From a checkpoint of a small mixture-of-experts model trained on Wikipedia.
Size: 10 layers, width 256, vocabulary 5156, 69.2M parameters.
Experts: 64 experts in each of 8 layers, 3 picks a token.
Training: a variant of SOAP for the experts, 605M tokens, 4613 steps.
Below are experts of layer 7 (counted from 0) of a mixture-of-experts language model. Rows are named router (the router's row for the expert), gate (a neuron's input weights, with its number), up (a neuron's input weights, with its number), down (a neuron's output weights, with its number) and show model dimensions 0-255. Each number is 50 + 10 x the weight over its row's rms, rounded and kept within 0 to 99.
After each expert's rows: a language model's description of what the expert responds to; "comes before" lists some tokens at least twice as common just after its tokens as in all text. This comes from a sample of Wikipedia text that the model never trained on. Tokens count by the router's weight.

# expert 37
router:48 29 47 36 30 42 63 42 49 34 86 77 48 69 57 39 52 59 58 44 34 37 53 59 51 49 38 56 42 61 28 49 55 54 37 38 62 65 59 76 48 46 42 33 40 44 43 52 55 63 71 57 39 51 49 41 37 46 45 50 57 36 65 60 32 42 39 25 54 53 41 35 45 44 60 59 69 42 50 28 51 55 62 54 48 33 70 63 47 51 39 66 54 44 53 43 44 50 42 50 67 72 37 46 55 49 47 51 51 31 59 62 44 41 55 43 52 45 56 61 50 53 49 54 39 41 39 45 51 45 61 42 61 27 51 54 57 54 51 52 46 58 35 43 55 28 51 45 44 45 40 50 50 40 42 67 55 70 45 39 56 47 53 41 49 51 50 56 63 47 57 56 52 54 48 44 39 51 63 49 55 53 43 43 65 47 60 51 54 50 47 61 60 49 45 59 34 60 65 67 63 58 34 46 41 50 46 47 46 62 35 59 59 52 48 44 40 40 51 56 55 54 51 53 45 51 43 47 51 56 51 43 37 53 51 46 49 53 55 44 41 47 42 24 49 50 36 55 55 46 52 56 55 18 42 45
gate0:99 44 35 70 28 58 38 55 46 77 54 66 43 41 51 46 51 55 46 19 42 38 50 39 38 31 58 24 44 48 49 73 52 51 49 50 35 56 53 48 50 45 54 59 48 39 47 54 31 49 55 49 40 52 52 51 51 60 49 45 41 28 46 63 49 47 48 55 36 62 47 39 45 45 58 51 51 49 47 55 56 72 52 44 53 39 40 62 43 53 81 52 50 69 53 37 56 60 62 47 50 30 57 49 48 39 50 60 60 64 49 41 56 49 58 48 47 50 45 35 34 61 50 56 39 52 59 35 50 50 51 55 46 49 46 55 37 52 45 68 49 65 51 46 29 50 29 37 49 50 66 43 50 47 48 54 50 54 43 55 48 53 50 30 45 46 56 48 34 50 42 67 52 50 65 39 63 58 61 51 46 65 45 56 39 33 32 47 54 41 57 46 51 53 32 37 40 56 40 45 43 62 51 45 54 48 50 27 49 38 50 52 60 49 51 49 49 44 44 46 49 41 49 49 53 46 55 53 54 55 55 62 49 29 48 61 37 50 60 47 47 41 34 34 55 50 49 53 46 46 42 48 56 71 52 57
up0:49 43 32 59 50 55 43 52 26 51 55 50 42 49 50 36 51 40 47 39 60 60 74 68 54 56 56 48 39 51 38 55 44 43 57 57 36 49 33 35 28 50 57 71 46 49 48 55 49 46 34 62 38 54 40 36 44 54 50 31 62 26 48 46 55 45 49 61 44 51 62 33 46 50 40 46 28 64 42 70 51 71 58 60 50 39 39 55 63 55 56 47 49 54 38 51 40 72 53 49 54 49 52 54 48 49 36 53 54 58 41 42 50 50 58 49 60 52 59 41 44 75 49 65 44 49 52 50 47 48 47 50 53 62 42 60 42 53 50 62 21 43 56 53 43 52 49 47 50 27 30 55 49 37 43 60 62 48 49 53 79 45 49 47 49 48 55 53 44 42 53 68 52 70 42 35 40 54 58 64 49 55 63 63 47 38 40 51 55 62 47 68 39 59 51 37 59 65 48 62 48 68 48 42 47 36 79 42 23 53 50 49 79 48 46 62 47 53 52 57 53 49 57 50 49 50 45 48 48 53 47 76 30 55 47 52 59 42 50 49 34 47 47 57 50 62 51 45 48 57 56 53 69 40 49 53
down0:82 17 40 58 41 49 49 54 20 40 52 53 31 56 52 49 52 46 51 20 41 49 58 52 42 50 55 73 56 46 40 44 60 55 44 56 62 63 60 45 66 58 54 50 31 50 64 57 40 53 51 45 50 58 49 50 49 52 48 55 39 30 51 42 23 49 45 68 51 49 60 32 67 28 47 59 56 50 52 49 49 69 50 45 50 37 44 53 56 63 70 54 55 51 61 49 50 31 53 57 62 49 50 46 54 41 58 69 44 58 41 34 49 57 53 56 49 56 55 51 41 45 38 71 48 53 46 61 35 51 45 44 53 51 46 49 23 76 31 47 49 40 50 49 49 49 37 31 52 49 48 45 61 50 72 50 42 51 46 47 48 54 58 54 48 31 53 56 46 52 57 51 55 36 46 64 43 36 45 41 40 65 50 69 64 55 39 71 50 46 65 57 52 61 50 43 49 46 56 50 49 53 71 51 55 54 43 37 46 60 59 63 47 34 48 41 51 27 50 69 51 54 50 53 54 54 43 52 49 60 56 59 47 48 50 66 55 52 53 48 56 52 54 47 48 57 48 48 47 45 62 53 71 23 61 49
What it handles: Numbers in tables. Digits and blank cells inside pipe-delimited tables of election votes, football squads and sports results, such as 87, 2:15, 26.
comes before: " |", "–", " |\n", "0", ".", ";"

# expert 52
router:47 46 54 38 33 51 55 41 41 47 70 72 50 81 49 48 42 58 52 47 42 41 63 50 55 49 30 40 45 53 27 38 49 57 45 35 47 61 50 64 62 37 43 56 44 46 50 55 49 46 64 50 36 28 59 51 49 45 31 48 60 48 63 39 54 48 47 22 58 68 45 45 40 45 51 60 60 57 48 28 61 42 56 45 52 54 63 46 54 39 36 51 47 37 45 47 40 49 48 48 58 56 52 35 42 52 58 39 41 32 58 53 52 31 45 40 56 61 58 46 54 54 61 69 51 51 32 44 51 49 56 50 52 46 47 36 65 50 51 44 57 49 57 43 55 53 38 48 35 35 37 65 44 56 34 42 53 54 54 44 51 60 49 50 27 49 58 50 55 42 70 52 54 54 32 35 38 59 54 48 38 61 54 44 64 61 52 54 63 52 52 61 60 56 41 52 32 71 59 52 64 62 54 76 32 46 56 44 45 52 34 58 43 51 40 36 50 34 70 50 45 60 50 40 59 42 56 60 51 49 52 37 54 42 40 44 62 61 55 30 32 41 43 42 60 57 42 55 49 67 45 51 70 47 28 61
gate0:85 51 48 56 76 59 43 42 29 49 57 52 48 61 51 50 51 44 45 65 50 41 80 53 61 53 48 52 51 44 38 37 44 51 50 45 51 45 39 41 54 52 42 44 47 49 55 55 34 58 24 76 44 53 51 39 69 59 48 46 69 62 48 34 48 58 45 54 49 42 58 48 56 56 51 62 56 76 50 39 53 40 58 53 52 35 48 52 43 61 52 52 58 47 39 50 38 50 50 64 54 47 46 63 58 59 50 42 50 39 50 69 44 58 52 62 58 54 47 49 49 58 44 60 43 59 50 51 43 51 54 35 54 45 32 51 64 52 48 50 54 42 30 28 45 42 40 57 52 28 61 51 48 46 51 56 54 56 74 44 51 50 41 69 42 90 51 50 46 56 52 47 31 49 39 84 52 22 50 48 23 57 47 44 62 65 48 50 50 57 45 54 49 33 49 54 44 57 35 42 62 42 38 50 50 47 56 51 48 39 54 59 54 50 55 48 55 51 47 34 56 42 37 54 50 58 48 49 37 35 62 49 50 44 53 66 56 47 44 57 41 43 49 67 59 67 46 45 48 51 43 66 50 47 50 53
up0:58 49 39 51 34 42 25 53 50 57 45 38 57 53 57 48 57 53 50 56 55 62 53 50 62 46 62 29 46 60 58 48 46 54 68 47 47 34 51 50 54 52 63 64 58 52 48 48 42 62 40 58 50 61 53 36 60 51 43 62 56 49 49 54 48 60 50 54 49 50 50 50 50 50 53 54 56 57 56 56 21 46 27 50 50 38 40 52 53 62 52 44 50 50 46 60 54 68 48 51 45 55 30 43 63 51 65 40 60 45 45 67 47 62 58 72 57 58 40 50 45 43 49 69 55 60 54 54 47 42 49 49 52 59 21 58 46 27 47 76 39 57 25 50 49 48 48 57 55 50 60 52 00 51 59 56 51 52 68 24 56 46 41 56 53 42 45 53 52 39 53 59 51 41 43 67 52 49 47 53 50 52 49 49 50 53 50 50 53 51 49 49 47 49 54 62 50 53 48 31 46 52 37 45 44 60 51 50 58 43 44 64 47 27 51 48 42 48 29 54 54 50 35 47 55 60 49 40 38 52 40 32 46 66 17 58 65 52 53 60 69 52 64 53 52 56 32 49 72 54 60 68 45 46 53 54
down0:56 38 35 60 46 85 50 65 65 49 63 70 48 73 70 57 55 45 38 51 54 62 46 49 55 41 38 46 45 48 56 65 43 48 57 66 38 49 65 38 40 35 50 45 34 47 49 49 51 48 49 39 35 55 35 64 38 49 52 57 66 52 50 50 50 59 47 62 56 54 65 71 53 48 44 79 51 77 37 44 50 36 48 42 68 51 40 48 49 51 47 46 37 45 50 50 50 56 35 57 44 45 43 52 49 58 29 53 52 51 48 51 59 61 43 55 45 50 48 33 41 47 45 50 55 37 47 50 51 47 58 41 56 49 44 49 41 47 47 42 48 39 52 51 64 35 53 65 51 56 51 65 58 54 34 39 39 52 61 34 50 56 51 64 58 33 47 48 51 47 44 47 50 60 60 36 74 46 58 49 43 62 46 51 83 60 36 63 48 56 62 48 49 68 59 42 51 70 31 29 42 35 51 41 49 42 48 49 78 45 53 47 47 56 48 51 56 35 40 46 54 49 53 45 50 53 62 51 67 48 59 50 69 69 38 41 56 49 63 42 51 37 54 42 38 57 56 51 37 56 60 29 53 46 43 38
What it handles: Semicolon-separated results lists. Entries in semicolon- or bar-separated sports results and statistics, such as finishing positions, Ret, country codes, MF/DF/FW, and scores.
comes before: ";", " |", "\n", ":", "–", " —;"

# expert 50
router:57 35 41 33 33 52 57 51 29 34 68 59 26 77 40 45 35 60 52 50 31 43 63 50 34 47 28 49 50 50 33 48 51 47 65 32 55 52 54 69 60 38 37 32 37 47 50 46 45 55 54 58 47 56 47 47 53 44 51 43 68 52 74 55 43 42 49 37 48 52 35 44 39 49 65 52 63 44 49 40 60 39 49 65 54 29 62 44 47 42 37 62 48 32 56 64 39 53 47 52 55 64 42 51 48 48 51 45 50 32 62 62 55 47 51 39 57 51 55 54 53 39 60 56 49 44 46 34 50 63 40 41 53 36 30 44 67 45 60 59 38 60 48 56 62 33 51 40 35 39 49 51 49 48 49 62 63 48 54 41 58 58 44 59 47 61 54 36 67 45 65 59 54 61 44 40 36 46 68 49 39 31 45 34 50 72 55 59 52 68 46 65 54 47 51 57 46 56 71 64 55 60 57 54 44 37 56 47 56 42 39 52 44 40 47 38 58 43 70 41 43 50 48 41 55 49 45 50 35 44 55 44 43 52 52 46 42 64 52 41 34 56 43 41 48 55 51 69 58 69 48 50 53 33 50 44
gate0:89 49 48 49 37 52 71 49 45 41 55 43 49 64 41 28 59 47 63 38 44 47 53 52 50 49 48 54 53 55 46 49 40 32 47 50 37 50 51 43 57 38 55 47 43 48 34 77 60 59 46 52 36 53 49 42 35 50 54 53 52 49 49 50 46 42 59 58 50 43 53 41 51 39 50 50 56 52 44 50 47 49 50 54 58 44 51 36 56 48 53 61 53 49 50 44 56 50 18 51 47 51 56 54 47 64 36 56 57 31 40 55 50 51 48 50 61 45 52 54 48 37 51 50 42 48 24 44 52 62 51 45 47 36 63 40 68 43 80 50 47 50 66 68 47 42 40 47 51 62 50 45 60 54 60 52 41 22 20 42 48 41 46 68 49 61 58 58 32 57 45 50 21 57 45 63 52 61 73 75 56 43 48 25 51 47 24 48 50 52 48 51 68 53 51 49 44 42 50 43 48 47 41 43 55 62 69 37 54 39 49 46 54 52 51 51 63 51 64 59 45 43 56 53 48 33 52 66 26 49 49 45 33 50 34 52 41 63 43 61 44 51 47 46 52 45 61 58 51 66 55 65 36 48 52 63
up0:56 50 49 56 44 54 70 56 49 41 52 46 52 71 44 36 54 50 62 38 47 50 56 46 44 50 54 52 52 61 47 44 36 35 47 51 39 50 51 42 52 42 51 46 48 48 36 64 59 59 43 51 39 49 56 42 41 50 51 51 59 42 53 51 46 47 62 59 46 43 56 42 45 50 51 52 57 58 45 54 47 48 50 54 54 49 50 34 63 48 51 70 53 54 50 44 50 56 17 50 44 48 57 57 43 62 37 56 55 40 46 51 50 48 51 53 66 45 51 60 52 42 47 50 45 46 30 47 58 60 50 46 40 45 56 43 68 49 82 49 45 52 61 63 50 41 34 47 55 65 56 39 64 49 58 55 40 23 21 49 78 35 51 75 52 63 61 54 28 62 43 51 21 60 48 54 55 57 61 71 54 48 46 24 55 50 16 47 50 55 47 62 68 52 50 48 41 38 49 39 53 49 45 46 50 60 85 32 53 38 50 46 59 56 48 55 63 53 53 59 50 32 54 55 48 33 49 70 28 50 45 48 43 57 44 56 35 66 38 65 46 49 36 49 48 47 55 59 51 68 52 64 40 45 54 56
down0:40 50 56 32 58 44 50 48 77 47 50 53 43 58 49 52 50 33 44 35 51 30 54 53 52 42 35 52 77 61 66 50 53 50 59 53 50 68 35 43 46 50 51 30 51 48 22 81 51 47 60 44 51 49 45 52 60 49 60 44 45 58 49 48 49 34 48 60 50 53 61 55 55 69 39 43 31 51 48 58 46 45 34 54 55 45 43 58 51 53 57 59 51 53 30 47 62 45 53 29 48 46 49 49 50 57 50 41 44 52 48 45 20 49 41 44 55 55 58 65 43 37 31 43 42 47 54 41 59 48 54 20 49 68 59 62 49 45 68 60 47 61 52 53 68 36 49 49 48 43 43 64 22 58 42 52 38 44 59 60 64 47 56 41 49 51 39 50 53 59 54 51 52 37 59 44 75 46 50 48 46 53 61 48 53 65 56 48 50 48 45 38 44 62 42 58 55 52 39 48 40 52 51 67 72 58 54 50 48 20 76 49 50 50 63 52 49 39 29 51 61 58 54 59 61 57 50 50 44 47 47 54 50 47 25 60 59 32 50 47 54 54 48 61 63 59 53 51 49 50 66 63 69 54 47 51
What it handles: Adverbs, pronouns, word endings. Adverb and degree words and object pronouns late in a phrase, such as more, very, less, himself, them, and -ly endings.
comes before: ",", ".", " and", " to", ".\n\n", " in"

# expert 17
router:49 15 19 48 33 52 77 53 33 38 65 71 21 87 43 42 46 56 49 41 49 47 66 59 42 42 31 61 43 56 44 48 50 53 49 41 48 50 56 58 46 43 35 37 32 52 54 44 62 51 55 53 44 44 59 43 42 31 43 28 52 55 68 62 43 61 48 32 48 54 55 35 52 34 55 55 58 51 39 50 59 53 55 67 39 53 66 52 54 37 38 64 59 50 58 55 43 56 38 45 64 68 42 44 48 56 50 48 44 33 54 60 48 49 55 40 54 55 53 48 60 53 59 63 50 34 50 47 39 61 39 40 61 44 44 44 52 47 44 58 40 54 60 49 51 55 68 43 47 41 43 47 47 44 30 59 51 56 60 50 44 55 43 46 53 62 58 39 64 56 68 66 45 64 42 38 56 41 54 35 41 57 51 37 55 73 42 49 49 59 43 68 49 52 59 54 45 66 62 50 52 47 45 60 43 51 47 60 57 38 48 53 57 49 53 58 56 35 65 41 48 60 53 33 50 31 39 43 46 50 55 46 48 67 53 34 55 53 47 52 52 48 36 49 50 56 49 62 42 53 43 64 62 45 39 54
gate0:82 58 61 58 51 43 45 49 60 51 68 49 47 62 42 34 56 66 39 51 71 63 51 59 49 38 46 50 37 58 50 70 51 50 50 41 38 58 53 35 43 58 51 46 67 38 51 48 56 61 38 50 54 64 39 49 47 53 51 45 41 53 40 39 66 32 43 47 58 49 56 68 30 49 53 49 28 50 36 59 50 34 49 33 56 44 49 47 65 51 54 42 54 44 47 47 51 34 53 50 46 40 53 55 42 51 45 42 50 27 51 69 51 52 48 25 50 46 35 54 62 58 54 52 53 42 51 41 37 62 54 43 49 56 39 65 63 52 50 52 61 38 35 58 57 71 50 47 43 33 49 47 60 73 46 50 56 63 48 54 60 53 58 52 52 50 43 41 64 39 47 68 47 65 33 38 50 55 52 50 50 32 50 52 53 51 50 71 36 63 28 32 52 55 43 51 58 60 54 53 44 66 49 48 44 32 67 52 49 57 49 50 57 37 46 52 50 52 45 34 59 49 49 50 52 28 49 51 50 42 58 58 17 58 53 36 54 63 45 50 48 49 16 31 50 38 64 39 50 61 38 52 40 46 43 43
up0:52 47 46 53 42 49 48 54 51 54 73 44 53 71 26 36 54 53 49 52 71 51 62 51 50 50 57 57 51 51 49 48 53 48 49 32 37 61 53 34 37 45 63 56 51 41 56 48 41 68 27 41 56 58 37 40 48 49 59 48 55 54 43 45 60 30 53 63 53 34 55 64 18 45 50 53 51 45 39 52 50 51 43 26 61 57 51 51 50 44 54 50 67 47 67 40 71 39 59 51 44 49 61 74 46 57 32 64 43 49 35 73 54 67 48 43 53 55 38 75 53 38 44 47 53 54 59 47 46 68 51 35 56 70 36 66 68 52 46 59 57 52 45 54 49 53 49 60 63 41 47 58 49 59 50 49 57 48 51 61 84 50 50 62 45 50 50 53 59 45 51 51 48 51 42 49 58 70 42 33 51 39 44 38 40 55 70 44 49 69 30 17 36 58 47 49 53 48 66 59 42 47 48 47 60 48 47 30 58 56 59 44 49 43 48 58 47 59 40 40 56 46 49 57 33 36 57 55 50 50 50 50 38 60 50 41 52 66 50 48 49 58 40 43 64 42 54 33 56 52 38 53 47 44 45 50
down0:46 38 49 41 44 51 46 45 49 74 48 42 49 40 51 60 44 39 61 50 50 63 33 57 62 63 41 50 48 47 41 70 47 47 30 54 28 56 52 35 34 54 57 55 35 54 38 36 50 55 50 58 21 50 46 54 32 49 65 61 51 54 59 40 60 40 46 58 45 56 49 50 61 48 24 60 59 49 45 50 43 58 57 44 49 68 54 39 39 52 40 41 31 51 45 45 61 71 46 52 43 49 50 70 52 50 50 33 46 54 50 36 49 52 25 38 46 47 42 50 54 50 57 55 47 45 56 42 84 75 35 51 64 68 65 50 50 42 57 50 58 38 39 50 61 50 47 46 58 37 27 41 60 35 50 50 45 51 47 50 38 48 48 51 50 48 45 51 39 40 49 50 64 55 47 34 49 61 49 48 50 42 50 50 40 42 50 48 53 30 33 26 46 61 44 53 30 49 61 32 73 37 50 49 51 49 25 35 40 58 47 50 50 53 38 46 43 51 44 65 55 28 56 45 54 57 38 44 46 50 49 52 57 56 36 55 42 42 51 58 48 47 48 54 68 48 45 54 39 48 50 41 28 33 46 72
What it handles: Clause subjects. Pronouns and subject nouns opening a clause before a verb, such as he, she, it, they, which, who; also commas after introductory phrases.
comes before: " was", ",", " is", " were", " had", " are"

# expert 3
router:56 41 28 32 36 54 57 56 34 56 67 61 41 57 51 57 43 51 56 46 38 31 48 51 41 35 36 48 54 59 37 55 54 42 41 31 62 52 56 56 77 41 29 49 28 54 45 51 63 59 58 58 39 34 51 35 48 49 42 47 49 47 57 57 43 51 56 27 64 56 53 39 46 52 65 65 67 47 48 28 59 53 50 61 46 48 63 70 52 43 30 53 45 43 50 41 55 59 50 49 56 63 50 34 53 45 58 45 44 43 58 58 53 32 55 19 42 71 55 58 74 48 43 55 29 59 47 46 48 60 55 49 54 50 36 61 51 48 38 44 45 53 46 61 55 49 36 44 33 35 50 55 51 40 38 51 55 61 54 45 58 53 46 39 42 65 53 43 56 45 60 47 45 45 60 32 42 46 52 48 39 54 40 43 51 55 50 47 70 56 54 59 57 47 52 64 46 68 56 54 47 55 55 61 35 39 52 47 58 40 31 48 46 55 44 57 47 44 67 49 61 71 62 34 62 47 51 61 45 55 59 45 54 51 37 51 49 44 61 44 50 54 36 27 59 44 35 59 54 59 52 57 76 35 29 55
gate0:90 64 49 53 56 51 48 53 49 50 50 32 62 50 55 46 47 59 54 45 49 60 51 45 45 62 42 36 57 55 51 44 48 60 67 47 62 47 68 67 34 85 56 63 52 39 55 42 59 50 50 38 51 48 80 53 46 57 44 49 62 50 46 43 59 60 49 53 54 75 50 64 58 46 48 50 45 49 29 42 62 63 52 56 52 33 59 72 41 64 48 51 50 46 41 55 65 59 60 55 47 53 81 41 51 48 76 50 65 34 60 52 53 54 48 58 46 74 66 48 43 49 42 63 44 49 37 47 47 54 62 73 60 48 39 45 33 52 60 68 44 33 52 46 55 39 59 46 50 52 57 50 53 56 43 54 50 39 49 49 41 48 60 50 45 62 49 53 44 49 46 60 37 42 56 49 63 61 38 52 45 33 45 56 58 50 47 51 47 65 30 67 51 47 38 46 50 58 57 39 48 59 56 51 56 59 69 50 60 60 40 50 64 46 47 58 39 46 58 70 50 47 59 49 41 50 53 54 48 46 49 68 51 49 42 60 53 54 49 58 58 57 57 69 49 46 16 48 52 38 52 54 71 49 50 61
up0:68 50 43 55 49 43 32 53 50 57 53 33 56 54 52 48 36 55 51 31 50 49 51 46 39 48 40 36 53 67 52 58 48 65 48 46 47 51 69 63 31 61 63 54 50 37 46 42 66 50 44 38 32 43 77 44 51 69 49 52 59 50 36 44 47 54 48 48 40 64 58 56 57 43 42 54 52 50 36 39 57 63 56 52 55 44 62 57 41 76 41 53 45 47 53 50 61 48 52 51 42 48 66 50 48 51 64 60 93 41 58 41 48 55 38 49 40 81 66 47 50 44 45 61 41 50 39 32 53 58 53 70 61 38 58 41 31 46 61 68 52 46 51 50 54 47 54 45 58 50 51 52 50 69 41 49 56 42 48 50 83 52 72 43 51 65 50 54 51 43 51 55 34 36 52 32 47 55 44 46 46 37 51 52 56 37 55 48 51 68 45 57 52 49 33 49 59 51 61 46 26 65 69 59 51 56 51 49 66 54 52 61 61 45 34 54 47 50 56 73 45 54 51 52 51 49 51 51 43 46 48 53 50 38 44 61 56 55 45 36 53 62 62 61 58 43 23 50 57 52 50 53 61 41 48 32
down0:27 44 28 40 45 43 53 52 46 49 48 51 48 51 44 83 58 48 48 40 58 62 48 48 49 52 62 52 54 46 54 51 21 51 34 50 34 51 66 42 43 58 62 47 68 49 45 49 52 58 61 51 52 75 56 43 51 58 57 51 54 49 26 47 57 47 47 99 58 32 49 45 34 39 57 47 39 50 53 50 50 49 58 45 55 54 51 52 54 55 52 67 38 59 55 53 51 59 45 50 36 50 48 63 65 54 41 51 54 74 45 35 34 45 55 50 32 61 50 43 60 55 57 53 48 50 50 62 38 76 64 45 67 35 64 59 36 45 52 52 49 64 42 62 46 52 51 63 50 64 43 50 65 60 50 46 51 48 46 50 41 63 48 57 50 48 44 51 52 48 37 41 67 54 59 54 48 58 51 40 48 50 50 55 51 41 33 60 37 32 46 42 34 56 54 52 49 59 56 47 65 54 45 41 62 52 66 50 49 46 52 55 50 60 64 39 50 49 51 50 48 33 55 50 56 57 61 30 73 51 55 40 49 49 50 63 44 37 48 51 64 53 46 73 67 49 50 48 53 67 50 32 50 51 62 57
What it handles: Capital-letter abbreviation pieces. Uppercase letter pieces inside acronyms, codes and all-caps text, such as ESP-N, AA-P, CV-P, football positions MF, DF, FW.
comes before: " |", "E", "S", "N", "L", "P"

# expert 27
router:70 35 37 47 41 60 54 60 40 45 66 63 29 58 62 35 43 66 45 41 29 39 67 37 55 40 44 50 64 50 42 39 53 40 61 44 64 57 54 67 62 59 37 48 54 37 53 41 58 50 46 49 37 31 58 29 47 53 46 28 59 38 58 46 37 57 49 35 53 51 43 30 43 48 68 70 60 45 66 37 55 48 54 63 56 46 65 55 54 63 45 60 59 42 68 46 55 55 42 40 55 66 39 42 52 52 49 43 63 39 55 57 56 42 65 38 49 55 55 45 65 51 62 65 32 50 58 45 48 42 55 56 59 52 41 52 60 47 50 47 41 76 63 47 62 33 55 51 44 42 47 62 64 50 37 39 48 75 44 61 60 65 58 42 33 53 57 53 66 53 52 58 49 57 53 40 49 41 57 46 57 42 55 47 72 53 49 42 63 68 45 49 60 50 39 66 38 71 53 51 53 56 46 60 33 45 53 54 50 58 38 58 61 47 43 53 34 43 60 51 40 47 58 27 40 43 59 61 51 53 46 53 44 57 47 49 46 66 51 43 48 55 37 42 44 51 36 73 42 52 54 54 66 43 46 42
gate1:56 93 47 55 49 30 35 38 44 50 57 38 44 35 48 35 45 49 25 54 37 34 51 39 50 48 58 57 65 59 48 36 64 50 53 50 49 49 45 62 54 69 24 40 48 50 36 41 48 56 54 60 59 30 50 56 58 51 37 32 63 47 49 51 38 61 39 45 52 57 49 55 44 44 53 61 50 44 56 53 59 74 54 29 48 36 38 64 54 54 51 45 55 51 39 44 41 47 36 46 42 50 53 41 49 45 38 51 62 41 71 50 49 41 50 63 63 58 62 59 57 66 54 48 40 67 49 40 51 51 62 50 58 53 50 64 50 49 28 48 66 36 51 59 60 57 50 58 43 38 43 57 47 50 52 51 47 47 53 46 71 54 51 39 51 34 56 39 53 54 50 34 47 49 28 49 58 45 65 55 38 44 49 22 46 63 52 49 76 55 47 64 39 73 43 51 57 44 52 53 51 59 71 51 49 50 50 57 62 59 66 58 50 62 38 64 46 75 50 47 52 72 61 50 57 53 58 55 52 47 60 50 40 39 54 45 52 51 51 43 51 68 50 63 60 51 59 51 51 51 46 47 33 51 36 52
up1:67 42 33 50 50 33 36 41 65 51 60 40 52 40 55 47 63 50 22 49 47 39 47 51 50 52 74 62 49 57 60 37 49 41 45 43 50 52 42 60 51 73 45 46 51 47 30 39 50 49 35 61 52 38 51 62 54 46 50 35 53 61 50 55 48 42 37 48 62 50 49 58 33 36 59 57 45 63 50 47 65 46 48 44 40 29 22 48 56 61 57 46 59 53 49 43 41 38 38 50 61 36 69 45 49 50 61 71 47 50 51 31 46 50 34 31 65 48 55 52 58 49 66 72 44 60 50 41 52 50 56 59 47 47 55 57 52 53 30 70 49 44 42 69 45 49 50 62 49 46 50 45 43 53 44 52 52 52 51 46 56 87 49 57 51 32 52 36 58 52 53 57 36 50 50 49 55 17 55 57 48 67 60 10 56 60 52 50 55 66 47 47 46 59 49 49 42 46 50 55 56 55 47 57 38 41 49 69 60 62 59 56 70 56 44 54 49 46 54 58 45 55 52 54 69 52 51 55 51 51 44 52 39 44 58 48 52 50 51 45 53 80 55 49 52 50 58 43 32 55 48 50 37 52 46 47
down1:30 38 47 75 55 55 32 65 51 38 52 50 47 36 27 84 50 50 34 34 49 60 58 47 50 50 53 51 37 58 52 69 55 49 53 39 41 44 45 48 54 59 50 65 51 51 47 50 26 48 58 31 50 53 50 52 60 52 52 51 57 53 57 59 47 32 42 71 43 70 51 56 55 47 49 33 27 53 49 50 50 62 65 51 54 62 38 40 56 49 54 44 38 45 43 52 35 39 49 34 38 39 52 57 52 47 44 59 62 54 47 42 49 54 58 50 58 42 61 41 63 50 55 45 66 45 41 57 49 40 72 45 33 50 68 46 37 58 36 67 44 37 33 52 31 50 51 60 51 53 47 43 49 40 59 60 50 45 45 51 44 35 45 49 49 42 41 50 50 22 57 56 65 34 35 36 78 49 71 39 46 57 60 60 45 50 57 64 28 43 58 52 50 36 52 62 41 50 48 51 38 68 42 36 47 60 65 38 43 47 46 38 49 42 58 41 55 53 54 46 50 46 50 50 44 48 56 47 39 62 51 49 50 53 45 51 28 59 52 50 26 46 55 49 47 38 58 43 74 53 56 34 55 52 57 49
What it handles: List and table separators. Line-initial dashes, table pipes and list punctuation starting new entries in rosters, tracklists and results, plus country codes like FRA, GBR.
comes before: " ", " D", " R", " K", " B", " T"